Experts of a small language model.
Size: 15 layers, vocabulary 8192.
Experts: 32 experts in each of 14 layers, 2 picks a token.
Training: a variant of SOAP for the experts, 343M tokens, 5228 steps.
Below are experts of layer 6 (counted from 0) of a mixture-of-experts language model. Rows are named router (the router's row for the expert) and show model dimensions 0-191. Each number is 50 + 12 x the weight over its row's rms, rounded and kept within 0 to 99.
After each expert's rows: "comes after" lists some tokens at least twice as common just before its tokens as in all text; "comes before" lists some tokens at least twice as common just after its tokens as in all text. This comes from a sample of Wikipedia text that the model never trained on. Tokens count by the router's weight.

# expert 27
router:63 33 49 41 48 33 59 58 43 68 41 53 48 63 46 35 65 58 46 29 57 46 28 53 37 33 70 20 56 66 33 63 33 54 64 50 46 35 33 68 37 32 60 49 42 42 55 32 38 50 38 31 57 57 70 51 50 51 51 43 60 34 73 60 62 62 58 50 49 26 51 71 67 54 45 75 58 55 50 62 33 57 57 62 59 67 38 68 49 61 59 62 29 47 51 65 48 52 66 38 46 50 47 78 60 47 60 55 62 34 39 49 50 52 45 54 56 33 58 43 33 37 51 63 64 43 53 52 48 38 48 29 77 60 60 38 58 53 39 52 62 39 47 61 67 51 54 54 53 30 57 29 29 55 46 65 43 37 47 36 57 33 63 58 38 53 71 57 40 64 71 62 51 50 56 70 63 34 44 37 51 49 56 58 42 67 56 51 42 28 50 64
comes after: "2", "1", "0", "8", "7", "85"
comes before: "–", "\n", ")", " |", ".", " | "

# expert 28
router:65 27 49 41 58 41 57 62 36 64 40 54 45 60 43 45 66 63 41 31 54 44 27 56 43 36 63 32 61 57 36 65 39 61 70 45 29 32 26 70 37 45 57 45 42 36 58 41 42 57 48 28 59 55 70 39 51 48 51 38 46 36 61 60 55 54 59 51 53 24 48 70 65 53 38 71 62 60 51 62 30 52 60 63 58 62 37 75 44 70 51 67 32 47 55 55 48 44 48 48 51 46 47 74 57 51 64 58 66 29 39 53 52 43 43 58 52 33 60 35 37 33 55 60 67 53 49 47 49 38 50 28 74 73 60 34 62 41 37 45 59 37 48 65 62 50 59 55 57 24 61 41 28 51 31 61 34 37 45 37 58 47 55 46 31 52 63 62 41 65 61 57 45 51 56 68 57 36 37 32 45 51 49 68 56 56 56 55 36 35 38 67
comes after: "1", " (", "| ", ", ", "2", "- "
comes before: "\n\n", " The", " He", ")", " In ", "–"

# expert 26
router:53 42 66 21 38 24 69 71 59 69 44 54 63 58 45 39 46 68 38 31 24 34 41 57 45 52 65 48 54 58 42 75 55 72 45 41 49 44 27 47 23 25 52 45 43 28 54 38 31 45 44 34 50 53 45 60 54 48 56 48 48 40 80 57 47 52 61 35 58 36 70 64 69 60 36 70 57 59 52 45 29 35 42 67 24 58 41 74 59 64 56 59 43 46 74 51 50 26 49 61 49 35 59 55 45 56 56 52 55 38 34 56 55 46 29 51 64 40 44 53 44 36 57 66 59 55 44 43 60 39 50 53 64 74 60 58 41 48 47 25 61 50 43 43 68 57 55 49 45 32 42 51 44 61 13 44 44 52 58 40 56 47 52 46 56 60 53 50 44 54 58 57 51 48 45 59 53 47 43 48 53 56 38 61 76 61 50 61 46 37 44 66
comes after: " | ", ",", " ", ", ", " in ", ": "
comes before: ".", " | ", "–", ",", "th", " |"

# expert 25
router:33 35 40 27 37 36 48 51 47 78 46 74 47 58 48 36 80 80 33 45 38 32 56 82 52 55 49 35 61 53 54 71 42 53 49 40 54 23 52 61 42 49 54 43 47 40 76 52 48 66 61 29 50 42 55 53 54 40 75 52 42 42 56 47 49 44 72 61 54 51 59 64 62 56 36 64 60 54 48 63 50 45 59 45 73 72 55 62 52 54 54 63 40 43 69 31 57 34 36 55 48 43 47 38 58 60 57 65 58 29 47 40 52 56 43 63 53 36 59 52 23 51 50 68 68 47 66 65 56 50 48 49 50 55 52 53 76 54 45 58 36 69 38 66 62 55 60 54 46 57 39 47 42 60 47 49 47 51 58 33 62 48 54 63 39 52 50 42 78 83 49 53 52 50 62 60 76 30 39 46 48 44 51 69 40 57 63 48 37 35 61 49
comes after: "–", "-", " ", ".", "/", "2"
comes before: " |", " | ", "; ", ", ", ")", ") |"

# expert 12
router:48 37 58 32 64 32 36 58 32 51 34 67 54 74 56 38 31 52 38 29 30 38 58 53 51 57 60 50 37 62 41 49 54 47 59 40 48 49 23 59 42 40 57 43 45 38 50 38 51 48 54 53 55 51 70 36 54 45 50 23 56 44 54 57 63 52 46 57 45 54 56 74 52 76 32 53 48 46 51 83 46 25 47 33 15 54 47 49 45 48 67 56 39 34 45 49 42 44 58 47 62 57 65 75 56 30 53 68 69 19 37 49 49 48 32 69 46 42 43 50 44 41 29 51 59 51 67 56 54 39 42 43 50 52 79 49 48 67 41 59 48 62 43 60 54 35 55 39 64 32 51 38 41 62 39 65 48 39 52 52 56 34 46 41 31 56 66 58 60 73 45 54 49 58 48 64 54 46 47 38 40 32 49 55 62 40 51 57 43 40 72 81
comes after: " |", ".", ")", " |  |", "==", " =="
comes before: "| ", "|", "\n\n", "-", "The", "\n"

# expert 1
router:60 39 49 35 32 30 54 40 48 53 39 63 56 39 32 53 43 49 45 38 46 35 49 55 39 59 52 55 40 54 45 41 57 73 43 54 44 36 27 71 55 47 56 42 53 35 46 39 38 39 54 38 49 54 44 62 55 59 49 40 65 36 42 49 31 62 48 47 64 51 65 51 63 60 28 58 43 64 41 28 39 51 46 56 56 71 36 77 46 27 58 54 39 49 51 41 27 19 66 46 34 56 47 61 63 54 65 45 60 44 20 51 58 45 60 45 53 43 41 50 59 33 39 82 64 42 63 25 56 41 53 42 33 44 43 26 73 57 21 47 38 54 37 55 57 43 63 34 64 40 69 46 53 48 37 55 47 30 56 50 86 51 49 27 44 56 41 48 47 65 45 55 62 53 41 65 69 37 45 32 33 38 61 48 48 53 51 66 56 44 66 46
comes after: "\n", "3", "6", "4", "5", "0"
comes before: "1", "2", "0", "3", "6", "4"

# expert 10
router:62 33 51 40 52 47 59 55 52 44 36 55 46 51 49 33 66 68 52 24 39 52 17 65 41 59 56 26 53 59 39 63 38 62 72 48 44 46 34 75 39 36 56 45 40 36 64 45 52 58 48 35 49 62 57 42 58 49 47 40 59 38 66 53 66 67 51 32 49 23 52 64 73 49 47 65 58 53 53 66 33 51 58 70 67 68 34 68 53 69 55 68 27 47 48 61 42 44 53 46 42 49 46 77 54 57 64 54 67 37 43 52 53 39 32 54 52 37 57 37 35 37 45 60 69 51 62 31 44 42 54 33 60 73 56 34 67 44 42 59 66 44 60 53 57 48 57 60 46 27 65 38 35 57 37 60 42 38 57 48 54 21 52 51 30 54 58 71 51 65 59 56 40 48 39 60 57 42 39 32 54 33 46 65 43 69 61 57 44 48 45 60
comes after: " | ", "0", "; ", " m", " b", " c"
comes before: " | ", "0", ".", " |", "4", "5"

# expert 0
router:56 34 47 43 45 33 61 57 36 68 43 57 52 61 35 33 59 59 43 26 66 42 26 46 34 49 62 22 66 60 32 63 48 53 69 45 38 37 28 77 48 39 59 40 38 34 51 43 46 46 39 30 53 51 63 52 58 54 60 50 64 41 68 66 53 55 53 51 54 26 54 62 67 59 42 74 51 56 47 51 29 62 50 60 58 61 41 72 49 59 46 62 36 49 55 54 44 48 56 48 54 56 51 78 63 59 69 63 69 38 43 50 47 48 35 58 63 32 67 39 30 34 53 60 62 49 52 61 62 36 44 36 79 68 56 42 63 44 40 55 58 48 45 63 56 48 64 60 58 21 57 35 39 56 33 65 43 48 54 38 60 41 49 48 34 55 62 66 39 62 63 64 45 50 53 68 53 28 45 32 54 42 61 68 60 65 57 58 45 34 37 61
comes after: " | ", "| ", "\n", "; ", " |", "2"
comes before: " | ", "–", " |", ".", ", ", "2"